From a checkpoint of a small mixture-of-experts model trained on Wikipedia.
Training: a variant of SOAP for the experts, 308M tokens, 4700 steps.
Below are experts of layer 2 (counted from 0) of a mixture-of-experts language model. Rows are named router (the router's row for the expert), down (a neuron's output weights, with its number) and show model dimensions 0-127. Each number is 128 + 32 x the weight over its row's rms, rounded and kept within 0 to 255. Numbers have three digits each.
After each expert's rows: "comes before" lists some tokens at least twice as common just after its tokens as in all text. This comes from a sample of Wikipedia text that the model never trained on. Tokens count by the router's weight.

# expert 58
router:151163074068098151118115173123176133100165160109130093132141226143167155121109130109139140149117117112127144168136168101140179119144125123134126141144083194091141164091037111135034164129110167211077090116131193069147165112161121112140130162143138147088097178139120126106105149135140130172174197158185116110134091136084089152135127139114129113137089138175171144153136109128160148132128
down0:238104160105117103159092123061107116165142125134127187132126183152165154122120110092127087091121106146135097057103105118172124147146153107075134178120135171049146129148113142111103142126100153188161147172090131121153129174139100131128126152109082120107154149152082075121187144178130208131129114136165126110142108132138117123141066146119162146100143071145073148100156103098122161042098
comes before: "s", " of", ",", ".", "ed", "ing"

# expert 77
router:123103094125110121132097119121119102174121187137106114112067142158149084108099105130162157138107126101160057136073097094124096054156178148083112163109132136180123114111168175104133148087149071119178172168143102099143128021097088186113138114078135141142174115133113112156191152064165144134098077158116091124146084151163122176070152146115101170135129134103174112125144158094147130126167
down0:132205157179152122141114169124133103167141093147135111165124126163166144111112145130130085098073121130106132133105150165166166130192132152142102127082176124156123122161153114148132152167146101110078091072185091099160142140088183139146100153053060145131162131142165090152138102082084100098153104111135110083120104162162177072059120068109059136106076147179129165102131103100124149131182
comes before: " |", "–1", "th", "–0", "–2", "5"

# expert 86
router:111054096119094142093094150088134151099121113102160162184105115162160114127156150126119080085078098101139108144091125175101147094088135149116083108139136101171108149099130126177125143167156092096147089055147122157239050071128190081158123143094116122096147154118120121148102132146114131141121170119089135137119166103110135134113129123153144084098203102172097086155108102099083111066179
down0:159171104040098125156117096140197114105109108129163103154133168174130120116091119111175168120159190118109117120139182083127056132182092118110132134140070140073167152171119153143163160090139081144141157147092121117086161153159109087176133116117118122104121100145102151104127148118128111109134097194191088076125125099171096093109221150130114107125148144079098164079185094162113144132094
comes before: "\n", " The", " He", " In", " It", " She"

# expert 20
router:148068177169131137085175154096111144116131177094090156113101117076091168127123148131108104091121120116039057125137115166103165154143154089166114080099162090076113147122153130199128146175124189118094161144150134136103079115126085173091090154140164158166133214185091132147138119126109168140087149064085173128121124116116132150109122075100143109155107120159163135146126146096103154082174
down0:130141100145094059138184124107192142126151156075165104174085126117121160148117147151091082196083113163096104155149130094092121165149105150152148126160089117093156136072139091111121134121105178058145099145067158137126082144153077123163081117179178100144172189147109105124093168159116115105130130129110133149123053080166157139120210079133134144156113170132082125077143141116109162132167
comes before: "-", "|", "\n", "The", "===", "="

# expert 124
router:145118083018144151096114157084104134119183129114114130149069124106173175144148123087154149171159179125065159054136079126185128062124110081120113120060131164134161168147127149189120139162094140156141111090134130111126152092136094110171138137164154108096079176150064145077162157115092082188174130173137113109138126137149104158107153118151115139116116104161169092113150155131090133153121
down0:105110055128127159170137121102103150125100152072110096089129195120105159127127094131080149148051137141146117172131166101081124135044062102132161158113103118135132103090132171167154176163126167148153069129141128120233139167173133089154132159094179173127060103087158100111120118168058139142119169110088106116141134136108128131132171162110115144145081109154127140105121176125165123126177
comes before: "s", "ing", ",", ".", " of", "ed"

# expert 36
router:122160153161163110122066171057112076132115133201096140077158103113154131130154153081112193155169159204165154130162090107126135178141141121186091110093174083169063153162165182114176087131108111104162144155093138127092146124127191100123140133163170121140185104142169101107130149130088173150208125148089123083166137114116119170082152109141127123138147155139157113110126143110160134093097
down0:138137052129090135104042095126072103146123157102141119113074122139180161078127151144111148157087154138111122112056134178096195194096206129088125092148131112131149200104095100122127097106155110076125159140193181092150176175123173160153151154133174086151124103130134126146145083088104146149150133136102136136121120157113172160106134103184115172149132104086087072147116125118105146093132
comes before: " ", "\n", " 0", " 1", " 2", " 3"

# expert 106
router:166145156040064134160152171125137114101218104131147111123126163112102140115103130102101125141108138189136113170102135138112099213077100123096134158141115178176106179115115124196104089092174171171137105117122160114202129113165093091133098135123142159065094168194155133062119136101129151176122147182128141149083102140101114162161101120098107103114105126156137143066084133128119102145120
down0:161128139067123148065111128104054157154161126094139090112118089151079134161060098162111080138059113159127101187159152100123132166111164110134124155107166113194138222118163148086097129156069160158081118081158123098116136099149127135079121163106103165111149176168173164130125144167112105137155170188152173132128079106065153087128172104105125107119116126172122136092114169120129130141100
comes before: " of", ".", ",", "s", " in", " and"

# expert 111
router:090136115081116110147214109126093112096101113178124157122131170116139102107195087118181077075160155109141187048205093122149119180127069115127132115145133138086113184102051085141168156160120124170125148101144161129139109153163094095099126152132107095104055134155120122086078116128143141159142156129173076134127142098120102144110101085130127140177146116122140079088136184106157174096109
down0:098067133139109132102077134141141165143121123119152097178099180116098125135114195149187126116158093099085137160170151127107105163180128102147091097108147190088163156113119105112130107100105120083140148164220173148119110093115168080117132113092100120171068134158193098167158205142100131118150123120146132123088124083114107158129134083125133152133180187105133107125188082077137114092053
comes before: "ing", "ed", "s", " of", "er", " to"

# expert 52
router:138118118163162159129168118168147148116131089143137123148134185125136107133199142187116152142071120131078082066097138115106091138118174141193115143121117165160161151109103121112110165132107093114176086124149123187111172119169091129119137027163112138181076174135120103140112142137125094185138121021144104129134194166134095086118137109121205133153093186109155122117161126139172133133141
down0:092160136117136070154148069172171128074168098101170134147190109183072107099137153113151104127112104167139092157109110136124130134039093096150110178129119096111149184158148123120112078159118122104081145152114102069164169148159056122126109066181126165063169101204109086085092117154141172145107123093153142139149147139155125154127179118137158118139163104143137106070142115118147183136128
comes before: " the", " a", " his", " an", " their", " her"

# expert 28
router:081131091167120122143177094103146100106108155183136084130137112142172096128133124145127087144109114103152154168150093111196179112149133156138216201103109131100064124141110133067148167148088135103152097107147145113118107152180131119118102127122181164117060149143103118172152125133126108092084173079118106144134136152192129107131106129140093116057177135120113143127230104149077158064174
down0:132115146138172126100107130111170101099121149103191098131129125149162077107082161117098065192115101121172115087195139167082106209167106129119131163135110131185080130137106130130143163134152132071168093067139161136132090158042155153138144116095153140167135112132187126188149164150104070143115136082093122129114090111172150137178116103118150072060111122114093120137118167144068152120166
comes before: "\n", "The", "In", "G", "===", "D"

# expert 14
router:158161127123084163078081141173138055123124077134089146127174132087112134135113148095107170127165120131111148113118126090132088111102159098102082150124098110145104125133092212181076174099095126127089098084155095059182065097084177156103122174117132156151124108155095072064137155086124182143120167132088096124144099150135138127076150098093108083133124093138131117071100166108076140176113
down0:116115107118114114110132131188153128109147201168155161122105148122100116095124140169110132105194120115117112099164135095149147109041201136159186128172116119138145098139129127129074133144110051102131128118169093110106124073125091203204113110113158116154130128098135111154105131143160086078139070153122060166163110217094134110111121145151135120170056127115105139155099102094178166101167
comes before: " of", " and", " in", " were", " to", " are"

# expert 97
router:188147198093105084147148108153056128137052123082168216154109162176156156102164124107160123123115149136121135123088093104164068171141092100055118158091135151134104140090147132100168154172115157128198107128108119121136101155158094136105159101099113115121098104105107103127071136116092142104143089129100095128143109134151114163107171107138113098165076227135174111101099137103169084136103
down0:089136151189137127124146107144128108205122237121106147114089160112138078096085155099099168140125130099143131078124143154111161090135113070137117085129092131180143087108080067123153152056145081185157103177078132116148173142108126203107077168179099155118131139090105145143093129114146092158112092159168116131159116153119180083105148116176116160133106083146103107144153165157132104112158
comes before: " |", "%", " of", " /", " States", ")"

# expert 90
router:099086115162123139064084149086112150103128145124132132173103096125147091145131156118126090115100084103167087120088118213127152102074162170126096130067150130163112106065102142126140110126123087095111102069145090166163073103103204097152158137117097114075155127110150103160099133135112143160078156095109181123092166140092122153103118154158151071081175041175096099135096115120136163078141
down0:138107111105087109120136077145150110100081188199085129101164121110131116136035146164129158071144156145118137136130056120119074130175093132098138207217119131126154085151111107128140184163086118098134153172124080142120170090119147104092082159080122131130145179125134090120082149085150102140140102207124152088107111161153110155128166134112143184129154095100138169121178096134160149130110
comes before: "\n", " The", " He", " In", " It", " She"

# expert 9
router:127123153096162172078113115155092103138156180104114182166127118106136204145128139095127135133237091139096143153172096183145070156128135077086085142125140081139132096154099184140128117114089156120132096156128074079118072163105124126121096153165116143133136108173119135087153168147141148145069141134075119132146100079098108108090201130114099101136074110180113122065128158129175150180116
down0:144116083135136065123149153104101168144092153148125101116135065113152129126125107190132107180136124118097141164156141152103093148111143173109166064149116188134143159100135117167166106172104135104100097091160099165114128090086119123053164163125163155148128142157124167143173091099133167137066124124102155145059153078093117116114069149075110108198151179123153174187110068187090140126084
comes before: " of", " |", " and", " in", " to", ":"

# expert 5
router:145092099166168136080103187078124071136109071198086146086146101181106109130125212134139182113190141152169147158153079104091148132133086117180126109102154108146149159171099156082141124146117098115094158172100158116107139153140174135096120115140144156146181123136187078166099096121090132148181132124132173102158117102085122134153126099120135100070197162119145130117130119157160044143107
down0:126129105164122138152213117117116155111175164183138121157137166128178129183112135166116098158102124085146123084118121089121099038130151144061119102182108056136133124134177138167102120154121104116160140103122126137176114142109099095112113145160116088139140065157104153193085106127141088066130118155162168130155127086124143101073160094200115123201074102114099096085115137138113189165139
comes before: " ", "\n", " 0", " 1", " 2", " 3"

# expert 31
router:156076167166143134070179142115111144111139138090120129113103101135106106102115169096108101081133116111083077131153123135106197141125152119182136109104148084088143164158105165165093167148135200104114181158169111151151049079150090137122103143137180160171069174184059109166180096082120131140063137104096184164101160131146105111153092107070135133113112162147159125147120151118098109084120
down0:123117154129183129152073145092167172107130212123096171160105175184105163113149177146130114142143101131103150083114118076097145082114093155108190119116137145150169102128123091142107107154157124159129078133139121112149129104185104128140171099124183147080123128093083116118161081220108155117115107133156131147130131136142110157146159106145073138150132074059200101106077122102050144059115
comes before: "-", "\n", "|", "The", "===", "In"

# expert 100
router:130100202121141086171076130143110152095101096142120119059090156142098109131151086157081140113212086128156130166123132151150159085124173104073139066102107127138060110186151116076127099105209155119105058136121108126156116099114111138154124142089131121117124119209127152176102103071148055080095149110088058141143157119121111112168114146117109126145075108107094134123110158104145122149113
down0:086155130071107145187131136125158124141164112114178148187103114177089136156087107124115160124137074104142159140146176111139164081105117097127090140139138174131113092135135157145109123107144127180147120118105106111141106102104057139123157127177082093050170132146107198137143177121122039143121133124173176166134115112134109071054100129125093170176114081121149155175101197159067132086147
comes before: " was", " is", " he", " had", " were", " has"

# expert 23
router:138127217147156058141094113151113123150080108124146148090082224131127103142105108154150132089130111110122149182191094135167108095167113104106141103071094197138096150176063123092110065139176082138088159114141162142103105132102127087154100096139134157169162139130114140060166105074143136151125145053080094137118173102134141103151132125148182110153085160138132159156090126115142145113137
down0:123088083138125139145115177115125106102199092081125122161155090102115099147152141105117116082125153107073086104119094128134145146185096121179125098150124129075146182120145081122123131153171166104144107083147150120183052118172172133142113172131175140096086180107175148110080112139139125154135123066090167171129153084212099212178129177157126100117121139136084087153091129135087090129147
comes before: " a", " the", " not", " also", " been", " an"

# expert 51
router:135120139162153063149102144073095112141129139155077154100149112131135132145151177058105216177162138162163163132112101082131112175165116117164084132115155086178122150135125177107084095127125071101112095136096115120099127129160169123132167168171154121158175112153201117127133134111107177157206125148111099090138183151080091150076161108136118127143178201128138094134105170138163124075094
down0:098143083100130102128147121101171133121163115115134099178110080146088127139160113139161107095207165117115155110155180164179159139080133128058157131128134119121099088083109160162180145098120166055161188114144124129157146132165112132098143097174077083164104122096028134136140145187170131127138118064139121124130128092099114126135039093142118161063162141157202110156133141120112143124129
comes before: " ", "\n", " 0", " 1", " 2", " 3"

# expert 33
router:122145128116140104137144144141139136118111093175108136045114189090126081107088167174107117113076096102167094143177139114063057143125135135135160109097103170180121154167115082100154209120142062066150181129139144131099150147146108185119153120187117079145095130137111112096152196084125051124093149134101124127098139107104161102079113165124168152136134075091109160146094149117101168159130
down0:081184189138141145143159102107125132094088096093144116128110136093112092132122104135187183148126168159178071167075077124166122092091104094081129098114101043138116147105109157186149098149159117186104187168126107163148097135082139060108130122136084086169150160135102159196129096111183138077129101149129137133089124138148189091109120113106104178121175141163110130148091144163129132128180
comes before: " the", " a", " as", " to", " in", " by"

# expert 116
router:095137134164114156057141091103103148098157156081093136099156116079172156141101187103136094129109100144134040146137112094098126179132184102137149153089092094047143160075165194204170111088128109095136133126151130111091066099164135136120118158136191152157114120145133099179093138128107152172104161078108151132134115140174154149087119114115105128121100081157133199135172146080125123121095
down0:082119163154162187139121080104114160129118122163101148157226139125175101142101055100136145183130143096058056125159139116162144169111112130176142166127112141165155163148168155143162125155112110129176120149171166145138141111150101119144109144087106167139140156095062097118072128118157103111112159127105123126112145120152135131104071158124093081112068078123051111099205094070112096134157
comes before: "|", "-", "\n", "S", "A", "C"

# expert 61
router:116147107101086115157156127148104126130181160133154149176172097128102156120120098131123129154110106113087136120123101110075060191137068163120116127143133164136063157158097090089054145157178083137172086132121124045202125108156111108142115124145129070149129173160104098041139152117125133163118114136088175178106120117107087141109118093142102165202100116152121084131190105143109147168175
down0:132068136081113166081110153121147091192128121111108151107124125170161133149098118124103153157154126111112137165075121084170146091188143176051153104102066088141180148107103139133148147110093181080099138120131207062163182152088183120102093143082128156143145144155107158162153125119094102145103148193094177173135140128112130144145118149147117103038099126111171150117113123164071094125122
comes before: " of", " to", ".", " in", " and", " for"